Experts of a small language model.
Size: 9 layers, width 512, vocabulary 50257, 99.1M parameters.
Experts: 64 SiLU neurons an expert, a shared expert of 128 neurons.
Training: a variant of SOAP for the experts, 463M tokens.
Below are experts of layer 4 (counted from 0) of a mixture-of-experts language model. Rows are named router (the router's row for the expert), up (a neuron's input weights, with its number), down (a neuron's output weights, with its number) and show model dimensions 0-127. Each number is 128 + 24 x the weight over its row's rms, rounded and kept within 0 to 255. Numbers have three digits each.
After each expert's rows: "comes before" lists some tokens at least twice as common just after its tokens as in all text. This comes from a sample of Wikipedia text that the model never trained on. Tokens count by the router's weight.

# expert 22
router:113137082126124162110097153129122179177120150148139143115085113126125102137153078114158100151123148104157099133153124133127133102104115129133176120110097120125113095124135130132115134107127147118099132130089096134131098146154138138084121099141104141108135150141131166103091107123149137137100092176082120147147089140096123157122133126175130120119116115149103139133119098147106131175147
up0:083139172131156169129111146142150115160135122138132116182147125133100126109128114141142129134123124179106149117120123154131174171057137113129136149143118140092076141123103116136086122150133157168117109161076106145156131108069079149120181100109188129100149115166130136087131145169153081076111150147129116105138143130113118181124101118145115140115140098086097106122125123114117093101105
down0:074060155140075150120113126138106139161096140133154113134102098096126128114116126129130128104132131132155121144118183129090114142120092080156149164141138156151135097138151126112092072115154108118152117172144115125108101098145100105077153144107129094146065125126130137097131094115156125142111110105101121123112131164145145125112113117099139167102119092124163156175132161165073107118117
up1:110121123165110148114145155162133127146124136128138125130114179146124090141157106146117100135096145134111135137140156108155130133112134112133123133103112158119152140121158129149124127083148125132124093107133126171151151151121177151132097110095125132147117132111114131129057125123157157097150107097120117139107136080130118165151170127124125095118101081172123078169145107145128120155145
down1:142095123138116099120138101139156059141110117107123117113119158133110121163158121111149129107158116114157138115156081161122117141151155147153149133181116134096166143117141110156106118134119169150109143121119133140113144141143142156126132120093101144115086140133130126130157145126171136107120131106122173142140132088099106098095088123100154065124105139146120124131082111096178157140104
comes before: " |", " m", " mi)", " m)", " km", "°E"

# expert 37
router:108112128132102158141123119143098144166090158174137117095145078129133111152103084103161118121112161159135082131142173122109080127087104128097114124134071149136152118114142091130119127134136126142126129142100105137128150135089114158129138084076146117110103147083100135104104123165164103129118084133077138110125114123116137170114128115208136138151120134127137172097121127102156149138125
up0:117153148095145144116154135140050109150149140170124120091104104116159126156154130099100140173134132085167142121124118110128166088131091145136146133109138161131134109095103151109117135126119153107157106142125114126123168136143110161112132121165111114132114144121174137134138124100163099113142151120142130168131143142133134110126117127166092142127115143139151109108135087131125136139109
down0:142131129158114118105134177087103133158128127183150131102064109143113087151116101126080142141162114158121150096158140099130085144129107105107115106142167143148127144107152147138137126095117141111134115148121158094074121133131114164156145145148157117139165115120136171111160145133124124175180159122187121076136157130110131120131122116153131143128110131171150163129130136133169094112110
up1:100108137119115134132115159095117102097119148140138124137152074158099142143123150131113122115157144180138152141107146145105153155085065112150128069073120117129162139143112099126133119103156120144092132139105144155140116103108095158065139141116131134125114147164143101140135115164079127118179152138140130123125143125104127083148148140127114149146142096127111168086165147095115119096085
down1:134108123131124148112132140152130131098165106122143105125096143150094127112118088158140106136127126091139139132130147141105139144149144147113145095148198147139149102150096119131153102122121154139144150149142159165133131104125177126104134095137154135122149115157081126112104163136140147107146145121114116162117132126140090098118112129108134147110095090131122130107115083105064087137088
comes before: "\n", " ", " 0", " The", " 1", " 2"

# expert 63
router:108114094139157117130097170140131124144153154142148124126107134133120112131157114106136146112154129141096113123113156150146115106126117127145133125123080090110149111107135144084150133116135133140151138096149100177141107118100096126120138099105120175106129103154129105087121058130164104129091117150100129118113104135050118142096108142153156152161109128106151108112133123120101121131161
up0:117118170117157133133102144102118124113113166134123128129170152122134153106080118105113149092151153145151120111143103131134119116080087145117158142126110126149116100147108095141124140151091136114135173177103125101122082096111106095136153099180153132153096116118127084089131099157171124138104163145167162171121112144174137121129140074130090156110123185100097109134123154132092114121117
down0:111174111109133088102148105126140140118120115129148117111096160117077150121168158113121131086151145162133127118092163132157131154064097111116159117149121095113142130109126160123094117115109125082107134136115102166121098174126101130126145094152169140147128109085107148145148085146125121123137154115142108173120144078117112122153134094175123141158089081121161108137180130153138115134154
up1:081155098128140120161098151154090120156121149115140118130134191095130177104131127131164069117155098139154130062126123124082096132123096135125134174155127191100123139168157156141124139127139134129132131112132109159095120089125172123100133114096070162119138151125113129114116105139148138137140074144168146149095148109124086100144148132092143123104133118138150161137170138116114115097105
down1:115080140147173149105111138144131133130166130111123145163139114146122132116079135111115130116100089105111131125097114132115150158149129120141123197115184111089098137139111162129157148131107133160136154122140141139097130108080119096121126133137095137127144156111147142089112169125114111102131102155136177129109131114105125129123117110131100114107102109120090124140134133107105142090117
comes before: "|", " the", "-", " x;", "\\", " these"

# expert 45
router:144155140143108102104104080158100086117140110161155106102123130146128139119137097105111121159147165133140172142087094124114066131105140125098112090092131137097127115149157123120130142113136110135156130102143149130145146177135104103053171140170108136163123110119098141087153117093130136074112121125128158149117152134116117163150092143166142142173131163128114141138120079120129133129114
up0:127157120182108111140134122090135098097155117082116118125109129118143139139085158138169125135143138125167127116147169120117151134123141130157144148124090137165114133126147120165092128127111140127150080100125142114129115144132143120073174136151129116108180112122133159107164121114103133105105136151094175135157106146075140127129190126132152161205163152158170142147133147116134143125142
down0:100170102125142164109117144107116111100138126107117139151127108143130172129108077107120132152171107097141090100148149133117138107133114149135141123123138135154120159161145134180137122154118148127081077122172157127148100121153145110113134089132174177177218129100100135125154126128139132102127155128151150155134160100164083105167110161131130127117123131136141106137129110121099116121135
up1:127158095160105129095145144123138164108125167091103132132152106104138136107142168152112122137177120166125141143100116141109164126135133132105106184070139107099136103089114147155129196125101117090137117123126101131137168114121123113132115109143138138141110102112144138106110104107117109128162141105126187129135093149101130122120114123137120135154149116120130141135158116099147131124134
down1:138151130117091086091137114116121118107132133121129127135143157131181119173093150138163118139156144114081161148106094132166187122146143133113131110073115162130109119154106094134105172127123094146094124157108124131158140142124115127132075113142142137162152111131139127109149097129144111159077137138124140169145128143131097107149138136121142088147120107094125125133127114136177117140151
comes before: " of", " was", " in", " and", " to", " for"

# expert 14
router:122142110087126124175136108136142151113148134131127163136104178132117108149092158113154109084123153074116124133109095156118126091105123138132116151114113121065124125106119105119134088129122092136131089127103170166156146090163131144130128106129113145086134126098109111126093156163108064159128116104153155088112103106015122142107173093157120149133107162124132139122089127106094153162097
up0:113136135190142132135131102128099142109189122176109133141147117114113152159114138169104154154152120158152175127157072137102132130145146118127115149154119132114118097130126127133104133102131136118122106180086121137092130151132093124159128133098142141189110119112144145146133121168158130145135163171112167143135076096147133178124110157086173096148132132158126127139131122119128155101094
down0:097121158095135129116120111132133148136114131126099126113169117117099151135106119105118159142142095115098130127076141102117143091080115146133114130112138181169124145171160144182126109145156146133109096130142139140097136081145089118114156063119144110112149118131121134124159135113125140103098144193151139148125117166118117117124155180151144148148142085126159111143121100176140118130093
up1:097129085132116116140121137090086141196130111167105109172143149096115122102109115110119128127166106134111111110113133105113092116141089094150107206139121110140122127108118137123158151145088108149112137175110127138119151107128168093151156113108175170158154130150123116117159137106127101128158129138057111150154141139127148153118138108121140124118138092117140112152081136137136153142148
down1:149133159120097095152152168066140095133131100119125172145173113116160116093090141055175115150151138118152142132143153124129124145113125131138111131118142141123084132081078137092130115100134125113163144149075144158123131121149153086106099131121110119115141141139089126083142126085133126155140087105138126158125122159162153082091144104144130177117130104134131134120124147132072090119129
comes before: " be", " the", " have", " a", " to", " not"

# expert 39
router:113133105155157161128122130117130159137153128162103126106109136110101100126151105128104127102112134107097123134118138157143141163140116108110124131097123113141129136133110098129096106117168123120128165187112154106127097125084152158143117122136139138120168150152141085093122169100147115154131131150126112135123129122106116177123115123150131139132168147109124117074149089077140128159138
up0:108158129140155118130132170181161161088106129144109107136123122134120193147140119110124101088106125140100124118144136132128152140126177103107146125132111148069111120152100120116155139132137103135140156119160162117108110108107113134127151136139124164150126128155132105123154128163190078144169122124116118131143142090175162102140134120122147125112082200154143124105125138145127125153111
down0:172122119116145106135155110151156086093115165130114164123112166124157146107174138094130108158127090163182109121131108149154091115111178126134138107084128126128136097100099131137153097100102124129129142137128125115137109072098113156100132141138125149123135104139111123114125132128108119134126152113115172164161084145118167109147129139123146136164107131108126158123148102130117118148130
up1:127193193108132120121160124103142122080137132166122116124124138190093123123103106144152162135166153158152107113158137127121118114112152144144087137127144132147122128118102107100094133102100126146157148124144142128155150108137095128098121107106149136176113161128096123151155106103144110042105146104118121095133170109083121152115138124144127095148120099128160090119122124104150130125145
down1:133135125133168103112152124111133114145146095154172140151115135165142125139136147124143134117140168168139139147150107120107108156101114133153111113133083173139133124112085093118134119174086085105193131124151128112135157141129133083095162156138115146126093100155103133115106130111132130085122166103153130146161116143142156116123119163121114112139114157076133157117178194125159115086129
comes before: "\n", " The", " In", " A", " He", " It"

# expert 27
router:169149119126130105132115161140144171166104155104100080119135145198127123098125139105151132110142132095144120180123136092134070125141167131090170162082099165099108113134132138121114124138121116166142141117101137163127123144097179166106114134147092157143125112128123134086103109145135054118124159123100125133114166112088103113146138109131178155120156083133161122133121105132110122138143
up0:086155136102071154110131094118125095122111153163118152139123149113111160144162112114154139048141134136138129135139154133118110157088131094115143119088116131186111112139133084109139126160135131127138159131129114076118089134120140147119138115128099114073135099159114138152148128088107168130092103140124135114151118101133113122126110133129109137097130135156098108134139072124146101134118
down0:081153120143166129120131157163113129131148122032144147155114120124132146109098171144106107098092171161172142109152085139149127143137148127163099156133172124141101114144127166111097158123130093119141151123116133141099152141085125094134130150118134125145110123129158167110149158061101151123061123147164109134093116150133099140124123144117125119113132145124100114163134133148123094110158
up1:094132104113101160138126112116141109152142200113113122126111135115078100126126092136134130127140112146144103125133181175186130154108101107175121140150164116136085152145095155113167151146124146127163146111120087136161114103135133133176154127143133127092160116142088126125121132156126160114148129143143140122120112122114150124152125143162092133122174163117119115127101145164147132132141
down1:147070120125138122079125143155115121111151142120108095148134136106129123103138174174110118148141124125131123104156121158104076145093101175148139150112114126149173086115158137112091132099154112111096127130110151111124111152128156120150140114131153110130112124105145141155138087114143131160103134166105166121128120152154129133125133151151127107125114163152090147127121124120102146094158
comes before: " a", " the", " been", " in", " to", " not"

# expert 18
router:110091108147157165140104133093114129148085139132108145112123115094134093124148101132119115139120158102148142114129104126175096111126159134140136142105059088141119116104130130138147113110119125124094153137129131152138144132127120111130120122140131127103090144109142131100076125101157133133070101153075115118151110103134097130106147151154156144141111104100141116076184126113115115167132
up0:104142156128117091131100116116111140123174133117125165154160148127102143113142126123112127133090072098160140159119147084107094162156121155117093130160119153104151136134170146154141129155093147107146107153128154191155137068120163125148115103116101089110127109131122098130128155135106124118126087120148146106112123096150065163097139139121169145102120129106104087125094114124118128153102
down0:127073149124090065109125116135134121096113143126133166127114098138105101136117153091138186141132126131138068122141140176095101100087152149104167135143131149078094129151127128134113132132110095106120181160094171133082147139136170155140120148120174108118138123139123160121167156128166131170122128134104102140091107125098133128135108148122087113138131131133084150108078129126113135134148
up1:138134108146123165145124146150132136124141091145159132140101101102125110131111139150140117109144143136133162166150105133160177135135135082152153136145141133171096064128143109107159145134160102155130162097083096105140146112112154139117158110097127149103103118137141142144123143141120101105134124138051136136106129133083136098111107119102108146156126116131089108141185142121147146117117
down1:124157122115133118124132161134093130149138173138131157143149153117152108153133147089143057122157135109103138125146128086103135137138152149149157136138148119164147159126144119154143100142102103130140147193128103133102103151077107083140087131107115120109135149120136069147108125125110110102138165110124102100103175167158136127129116125147162133148145137097137128123162143158121107054144
comes before: " |", "9", ";", "6", "2", "8"

# expert 42
router:157118101158092128113158126161128162142142126145138109118080140095117108102120101093123094150164128108144115117120111110085103146073110138108138086107101139125151140127106157129131132133162136169125149146090128175187133152087146166122148135170145157077136132081125135132139113128099094106113119144134145123090092132100089150120149086145133176131114129128158129132078082104120140163139
up0:109117140113128120054123126114095145173178154131115133147133143137142098190150105092109119093096134128115123122163081153130097153165170149089103128125101127124129146093093141134132138132139137155151116099101193135131135110167136166172153095114124121111118112108063093132119128129175142157096114100125127099087092136135128121127146172111132139122112122152150126146129105109138157148142
down0:089109143147082113134106112123138143105113122091113138111140166147117114097167144131130120152108133115155100149085114128164099124141155145167147120102116167159136132103106096153123164096125149099107154168126150120084092081106166172116145097148153152096114160123113141120158177141130120111137072129121091133151130103135139135100140134096126111099118130171167128122106178172132071098085
up1:125127083139125110111155128152082155162133108103129102167139150156115147148122152102113120124132131143102149098116135082096188115109132138131077171116155114139104098139106116107112126141139156118125105103139094134151150142070146118149143133104149112060162145115105112106138147190132120119111149113168137159158088095148076160132122106133115149114139156130120139125125148105155148130163
down1:136151165109132138116147123107169081112188118089110120101164162158139149158118144112090152120122158103147161163108152124126126138113093125098148101130124133177152130114128110172123115159133152188165137116095131130115175095145159102118124169160189147138127125073116130140103123142099149121146080123124137131141091121138089131139147108140087149137105181141121146130135102101154142113190
comes before: " |", " in", " on", " to", " at", "-yard"

# expert 34
router:114120096132136151124112161185119147158088111125097122087125126129120119130105071109144096121183172131118099133106120138174118112102120103120156144127085110127105142128146121097127101144128133124122140126138153113145140114121090118130124119129145103099135108132117126122063125165147130116069153098064145109121115120153103107135159129166108133134190152121101159114199134085154141152108
up0:157154119094158126143165116096172116114120072143121127133082152164168138151142172117155120136149124088167129121106120159111137142129151134135144125132110110117139142153153091100130137147079154124119106138095155121144110130121141161114125136082182140144107123129117128086158167108107107103129149144136106135104130140159158102144108143105141116105143149124108116127073141167105106144099
down0:145093160124108112121107180136132145150123149105131121146129125158148105156117152122146134117095153101113139147133132136110152105129155118095156116155121108151104121105127140103170120069120106151104141160137151130185155157140128133105146116102135125160109073108113100113126135117125146088124099140137137161103110130111109090147163158158130110135125126142097128125102105140145153111086
up1:134118113137148099084090121145139136118118114121136080126115130099130116129126128152118127090175157136116106131127100143129121107111136130167151186136085112093126123080102109147128173132130161067183117134143150168126123160140132139130116122118136124107102110165154120144137101140112146129075134109074132096121154120137096103108113135127138127162160155130137121124116107120120068134136
down1:149132109120165163157119112152108123073119090121106124123136137169134127140108131128107103150130122127142077179138127112144107077126168132122065078109165152129126124147138111135147143106124151147133154098144095138103145132147100133124156154161149167150105162128124136142096142115132142113126168110157118089114167144134117097128113153182117115149156142134167098116157136146138105153109
comes before: " |", "|", "\n", " ", " 0", " —"

# expert 61
router:126132049172127106138126124135127150129150119171100111124132098100113124122124111137128099118141130126104101137107096120132164121139141116121108126094134152143156135102114142119113175119093077132094142121114133123099147145098169095164131113091130144119119110124156117113155106162148104156114109148090104152056136122107096105141136124127171120139168127095124148100121109135107143169136
up0:156099159149149124128151115127136103152098105127140122139138090119126187118110125151109130135125131131109150122109053159149131096143129124090124133122144129118121123122101077093137142118164136068134112158140133125154127128129174139148147108124113105113110116130149120127127154140100158134148141139094111102150130082130113130063137100092190142131130140134139136091141140122119110126121
down0:161138129117114117140142144123116116104140143130141133153142144122130110164102102120155172158123184103131116157121138141125121104143129125115169132191100131084111148105163205112096106128137144144121147126125136118153142076139138130121097130120097126107136065123084147147152125068122137137136096119149142091152091164098150104072141126146091144080101121120113119126152128130137154154151
up1:127127113107128111152118142122170127146150113151102120114130105113165105135161115127123140150126165096129154132103137102102098116113118143126108142142157187168089138114107110156119145129115112135117075160156109149078086147071117144076097132172058109102146131121139093135127129138124142168123170117174120130121102142153126122119117113103100119155101144136119185149143117154119151129116
down1:172117098124153132144121126143080114160083151124162141123170125117142111098146141120149151149132095083150163123099107144133136123112130095129108112140046106136141122130141132112115103120198122153138113140099125125146110133119100126120127127132125148093121120172133115130148175130158128139158137132126124130095128128144135121114164136137107102152138122128125109101104104115144100125175
comes before: "-", "\n", "|", "=", "The", " an"

# expert 1
router:126133116167113105109131127149142148136085137133116116138124137130134128124126124122122141134127143157090128104140140060090116144110145175094171084081141191100127103120122131134148132104147096157105099157127134104120109142139122126092123154158148153156137114150124107095094134121137084114134138145119162133104135077125115146124112138108136100139121139143113127093124117100126115141115
up0:139122084116136089101171106146151143150076095118141158137098114094130135113123136127134125099127128134139131134109127129139145140147052157112158107105160145133159149168136128114090129114140175141111149132133129124141137124160126155171136124118103112136142139086106095166125143163130156128107146123095104189133134161140101095135119141139152153123138133095148178132087112166125120142164
down0:119158153115168108144138114152136123126161102078120155119158159102129083120123122115155170128122144147100138145086108152076091131139135121131089146123185131126100123138165141146095139144106115160094126135112142137107160148135125091156122131117126138122148135139117128094148151136129164134135118115120136083120078143105121110147117145132146116126122131109128127111118152126095087109161
up1:121142104137146130133099148135159111109102148117129125121099108125099124123123143109124168134090110130126135125125152147132114148113121197137132128131093159151144117144133123162155156095148130095100180123131110148129128176132106128113109107121131127134165143134111128110139116145103139134173142161132108118165121136150094132090147104136104120147105154104142093116117162112173189131113
down1:137115139114152152166174140116103115146122124148126116155096142112138114083137138102127161156127106142106154121116149142130114149149114132117139116124134155135126135137115134146122128127170101153143107137131139094148130137123079149117116159164097151113132162134189083133096193091117144096119140127157128132127142151108116137103142115102165092085132152117165129110125110105170107144096
comes before: "\n", "The", "In", " first", "==", " album"

# expert 19
router:124125111166116122124099146112147159132127154166133135151134110118129148109151118130114060185160158110122110117124125130132102136134108110131166151130108109106156112069144084066102115127150094104123143119119147122131096126151138147144113123145094115139128142167118111131126146108163146114100129132087115124134162117108103170129159125099138107165181113164150112084153146121102110197162
up0:125139165110139135133098102121115142142156127095088127144156156132075163140097068120125102100086132059127084110154126104143159083148161107135139121098134160144181147100147097118158147129157104088113100116111119105149113115108081145103131105146116117156097117138136116135143113123118127144119098150093162118169126101145122179156109187124119146142158123138153095109123100116110120143122
down0:151165147133120143163125130121173128143128125138096113176121141111139081145143165143096073148121092186156132147158119117141130126161116118132154151126125133133117179088056146104153138097149136103159127134083091110144145098104111105140137122129152107116144131156136141101140119135121081094106113128105150147118097096139190145143118088115132135117109098133118110095129167131120126157155
up1:110154159111085106112170119160136111095121166116125146088111110110132126110097150121108096081115143100149121160125112142101124121082125136122120156142099159113108085137122129082133075133165131133145105127133149126136122143141164130179140162158100148118087085100113102128165064126133133101117123140072130122143116102092097085161109097141144114131143113117137101169121137099125114146102
down1:086114076109085145100125131147139156128148103127149158134137104098117086126119135103095137161134111094100164153113142137111112115158119128136148107066133155129134110127076108181131125159163098145080128115136108121138126129096176112133113115110146150146125168168157120135156154072136152134124142178141109146127128140113142099129120185128124084135173108165171113131100128139147165146176
comes before: " ", "\n", " 0", " Candidate", " Republican", " Democratic"

# expert 6
router:156119087123149147121099105139112119099103144189079108153122109126141121159162097109115153144161135114118118128150114102096143113130127146083133076112105200097155092110176119103140181120114100151159164073092130108118121161108121134128103115124151137114121111141101137082132105135127121097131094144085144098140136109085123122128144130148141155199128130148105114135169135126138122141154
up0:168111139142131105155127116131119138154142192127129143152099081096148113143136153160131113154115124133155107168135126117129148122117103128139154142119132103164101133135137075137118173150135120115138134089174126144116131101114118123108116140101171148127166108187141127137084119138089099153114127114117112094156153121122162134126163124108157091136098101093120145062137171130118143110129
down0:146146138114110129120130078091095134137159136130133129112122178128138124147137125172171116098110163154139123187140091160123154137148124113116134134141103155111102162100162097154125133129126105133086120126141117091151072097137125169127121191178175129135158106112124130150169116110140136132126130137148117152131097113129115087151139132065136108148124125100144155141119133144153131085134
up1:130110144123152095141107121119135151108170138104133145120125175164123117141185128110150112129086140079149170125102160139143113117160127161144138152166120150105159122175147125154149143121117131110116110116097168153155108138110139092114096144146135107128130105114151139115156176109123155164163156148122133094147134111125140112207123145176128120134164137125133129133142178104130123119122
down1:157148162121132152141129102121111118118142101122091111162151123120146125091153137087151145137102129106090116120124088108128109133124120112099118173119138117113199118155099128132069160118167136124105115152131132144122136128105137097148180123125134111145122075151121106106124128136147159131161175160090168118107170119117104101153125104165127137162111071108125158149161106139100099119117
comes before: "The", "In", "==", "\n", "|", "-"

# expert 11
router:114124118122185109155120115150138120161131099144166166106123133153113099136193091112141085114134163110125089148087107142167137157127151130149134163103094126110152110136105129100095136102113094126126140087138142140130105138123153129129105131122155117129128146130129121148102116153156096136115104144089154090148168107102133121131150160138161109134159107104140132070129121149103156141153
up0:089132140117171090107110124112132140131151117132122128146124165138161111176101140100140141107152085144192126108119086118091171197101093163123137137096119126172185133113109125127122116179095123123120156137117129132122130116088114080137078114118155098146121138112151150148125155107088136108149124090083155120122139134094170154121162110147099127129170187158108125155114104089103121129092
down0:095170164112141123143153131131134137115090183135107106121104164122129149127141118118105139118110169098120113109159136151151127103131114166161141166097163155150137064100137143147130110154124172092115117108103142112101132119130110128130144137169162114091130146140108155132086140102163126110089095095123153137119136126088081163146091158133144118114134070149147091107160136124147148105141
up1:116151074106142171153118138145127121121101151133083156123111113147128111133124121139104126091123103101137085148109109141120096122138129170117122109137091123125153151117109137163113090114088200147148122113191123144125114115150142174123117134152149148134137154136139116139114159134128150147089154153113125153130121127142095113157149170143114135151113131167108177126117139154116099113135
down1:122148119118158142143132115114081107121127159090122140101128165163201084134098123118105146143155162098097125119140114136160171133139145138099121175146141132152132093115117155122111132147080122132172139168080108133106119147103123127151099125084134134110096098136145095102123125154161145152169122063130129150100137109145112120153113152105154140117142129126131079181115123165111114105139
comes before: "\n", ";", " /", ")", "),", " vocals"

# expert 33
router:105124100124155149113165137105128142164095152161132153117142138144124123108129105095134134165131156125074064126125098148104123145117137107123161114171152124133134126095103115153067177112139115113111106169144145149118138110124152091160123122126109136111115141156143111104132099107157165157116079159117132120110127093125146109168162108135140124141203129143122134083175129084131108151160
up0:167142140175153139136083177160101122141154117103114113104127119085145083148083125167118141117101110122125134146112120108141140111103128148130135133154100163110144116130135088106138106077105131146132130091126126134098154114153127149133155123121137158154138165105166121119139134139095128106092169134136133155087089164138143115124135141104142125148142111152136092078087127148129156074161
down0:102137119156046147119115120129164129154141132102162126144121168140108179154138150109133108143189096165065111124109140137153125138128127160130136100128161083169133141126158112133157126111114140110104129126108127125118130136130159103140192112135109096117117121183129145132128106132091109086107166148146162101126146128170107070148166105093090179124112089106108097130153127118118098122122
up1:134095129096143102107113135129110131141173104151150111126122147112150129133141100077115152135144100141133124136162133161172128150120172112151149120130148161124126128163101093111149154096099137152133141100150126141141134094089083173120155119111173161115115121116111150141149155179144168111146158142124118147156139118104109080129105114116142100142111169132127163118151122086149158132098
down1:113139117115114113134146098108104126132142144143115150147099158144092105094111141159156111102119109130098128149118117125098130101137095124085140110159166132169133152093099155178154094131131130108125103103116087141139172138127132114154102146120156103091082078147110179141123130096143133144109144132092116112119142141100118104125203124107113125161136122156128143141120126136136133117122
comes before: "\n", " The", " He", " In", " It", " She"

# expert 48
router:135151118096122114172107109099150171135151088140116110100112154160138116105127096101098129119182118108137143174159113145147144120130139098162150119124109155115126111116150092090136092093143124129143114103127161140126136132138143139133158121160134128133118134141115094104125110139163130161112149098134136110120133142109100135138128121154138103160113120125153147116172128103111162137087
up0:135133149143118113139119138137141137111166131095140159166109094123125131102120154174109139124132134144145110123097122107161136093164121158144120160143125125107144175125119128117180083143107130120079115121075107130166115133147164106109122091110140133127137158129144102089116167128110131141113113136120062142098102145105118118123142144098114101139140101138156096129138086125177081177144
down0:169066109139120100109126148152119092154158143141141126114116144137141112105149136091124100103133138159165125097125112098164150107125105172144148162124153115143138150120113099118124100078120126067140151117147157137094137108100108117125121117115110112110134142087114101174113114145095118136160107137108089137089149143125137104109156129098100130136108135133106084102149104128141094153171
up1:148130088138137130114134115138132163093117139125130114111155142142138087122057067110145131144118104168152110107157124135125121117104107156142123099137142111067110144133166088141118148138095103112142108152145082107102109128114146110137184135075103113095104116108134130169140159144121118133110134117118153097131115151146180102136101173110131150157126128175106133122143148101088123113121
down1:154095113102126111097174117169089144118116176155134116098130120128080145149181169155119091187118130185131103106158158138107137129117127125092149123140153100097130154136131142118133149150099118098118115145191092156139101171137156119090062102086155109098102148151112107146094148138102138145157122100122148112142166099135120117167187124134147135125125135115120129122139126100118115144123
comes before: " of", " to", " in", " for", " ==", " with"

# expert 21
router:143077101143148161153144104108148127135114096144143138139156136136097116107140085137101124152128136118096113127142148141101112167137140090104148086117096116142119117144149132112086178121115112106122110115080121154155141137108125112118142136118107116095116140121085122110109124125138136149151099156130129105103134094129151092126197108132123112116130138121136180087151128089130156126144
up0:114147182125118081107088138091159177132128154136142168132118109124116139137172131109116151134122157122128138143130086102132143142138119117108116118119175112113135102103140123120116113101138129173179161198081125147131183152166136134120131127141106091099107162154138110111125083121141162155145112159174104143114159147119094136090114132114103151154175137141101139151100127111118089114139
down0:153129156121115149142102122151139107145136144099139119161120154157137102175156135154175087119184103074113147151116150124134141108137183114165106111115151132116129120148141161119138114121113123097137141098136141130115109131107085153169138111123153142150129105126133118101131165145145095108086147099152152140170138130119115100125099180116168118132101121136113116078130128136146129114091
up1:105087131174128100175137135155123154136117089120163143123054131089103148094081165110112073138130129130121122139119096136138124108127130110107158165110134147134084162120142195098147128143132161108137136110114103144116168128142143095112171154116126110147151107164113152123148145138157120147151081116188115118141136133147119120169166143118114122110147093132132078145179086116142172145061
down1:145110129117180144132179087139114136128095119127130108148173118124140124117097138120119124185101123137088121118187139102078137126133182101074152124080142161143099146167120103114153101133108105133123116096125112171143137105124132159154175110114118140113103133117096137137156119144123114094176121124153138106149078140120153115120157140128113169169113131143165106121159124080146118149111
comes before: "\n", " The", " In", " He", " It", " This"

# expert 57
router:155150118123140108158110133130090129170111127145115147137137126179127103102132147144114115141162162130130122127120145120147118104120108155111143105101090129088110081111105139094138150090136141133131126126114127131115118129081126104106152050141089153142070124115169123083103125151135080142118122117134167142100128124051097131140162098161125178136137149128150119125143114110098163113140
up0:194142131109102123174149124175089084130126107136150119136104108148125103101167138121103130151134120100087125129149132086106086113158144109188124122119120084115130118125154128083127126133125122118138160111107070120199152123182132128112135084109124133098161098098115096115123130089126135119103124143180126096112133143162090125121108093083136126143143163112113089111117105074138142117090
down0:130147160093140170097097149162146113099124145161152138152113135130198155157106121100122132099109081117114123147129126106080135109152172137150111150156125151107118119141155129128134152144143119133168139122119120140105132117108081130115163153084139163124151145124139170128101155102125129149122093104138121145121156096113078126161129138146134152134108092167118118111115107105133193160111
up1:133116095158122140173134133167140150155109120144107150131099118139121131181109154159151107187118143150121091111101118092165161117127147122165145120113097159109095090094150096154111136110105136086130135117118123125140114136133113102132107149121116121169102125103125110118128092137140171140122156151165141151135127117155107117099149096133098145120092097117150090156164142114116117147128
down1:120098116136114150103123129150129096138106129116073111153106126131151120127098104133149090133123131137104100117166114097115117158116095107128100174129173131127114150095156082122156090156144124159153121111119157116123155132083088151139122113147105141122152143122151132148076142167140194142108093105137155127165079123145084175111123116127141106183156143141155110093147134153152114104144
comes before: " the", " a", " an", " well", " his", " its"

# expert 15
router:173130137109127096147140122080156177170112144132130118149134149160133124146117112088183134133134092125132140204137140112080126127135155127080164130108144182146092146117127080159122153081081121146102119156116171116126133107102136163133124125141141149152124114100121126102154138141130124140157126109120141142099141117124124130113134137149172155110135136118068124126087121127123137107172
up0:154136159084140155158097109140127102128117101127122116091090115144149090142117138080120162090083172125112136171139127091138147117151128112124132144119146122098188128112082117129092124115115123135182120156112143091114149160097129136120106132146156143170138131140131119083167117125078143113125086121128143163130101112095154136109097149119100124144141137144131135145085127151162092131152
down0:152133117083130145131166106131078108112155113110122038159139099112115089136092138136112112135162119097124167144107149096131120116146097161142114144132137079105117115111138163087145145106139130156151161166118093145150099165146122140122139168136161136116130147098145084130119115126161148131131089173169083111125148139125151124126103136147135105149124069114142124114104123152170125110150
up1:122127170108118129154149153131119162082138146143099132122126087135111161135185156108142113135144107167192122143180096063128147133159146095120131134127160098125138104155137111121176110133147148101127132135108127101107132117131093190086158118122085147115169153154113140147174137133104147152130121141088093162109104090131120159112160115074144105139124147133154196131142134098153117146174
down1:140111113141122131162089130111126148084097128128096120121148087140097118100109113123106098120139117136112145127121153175112158110133159136072128180132146144125102129141125120135111140136140145145110114158149105124126113115126161135125148128169125141123147163146128122132091103131114110110100161158152122103119154114122140149149140127134130133080182158153143099184159126160161135122136
comes before: " to", " as", " in", " by", " that", " not"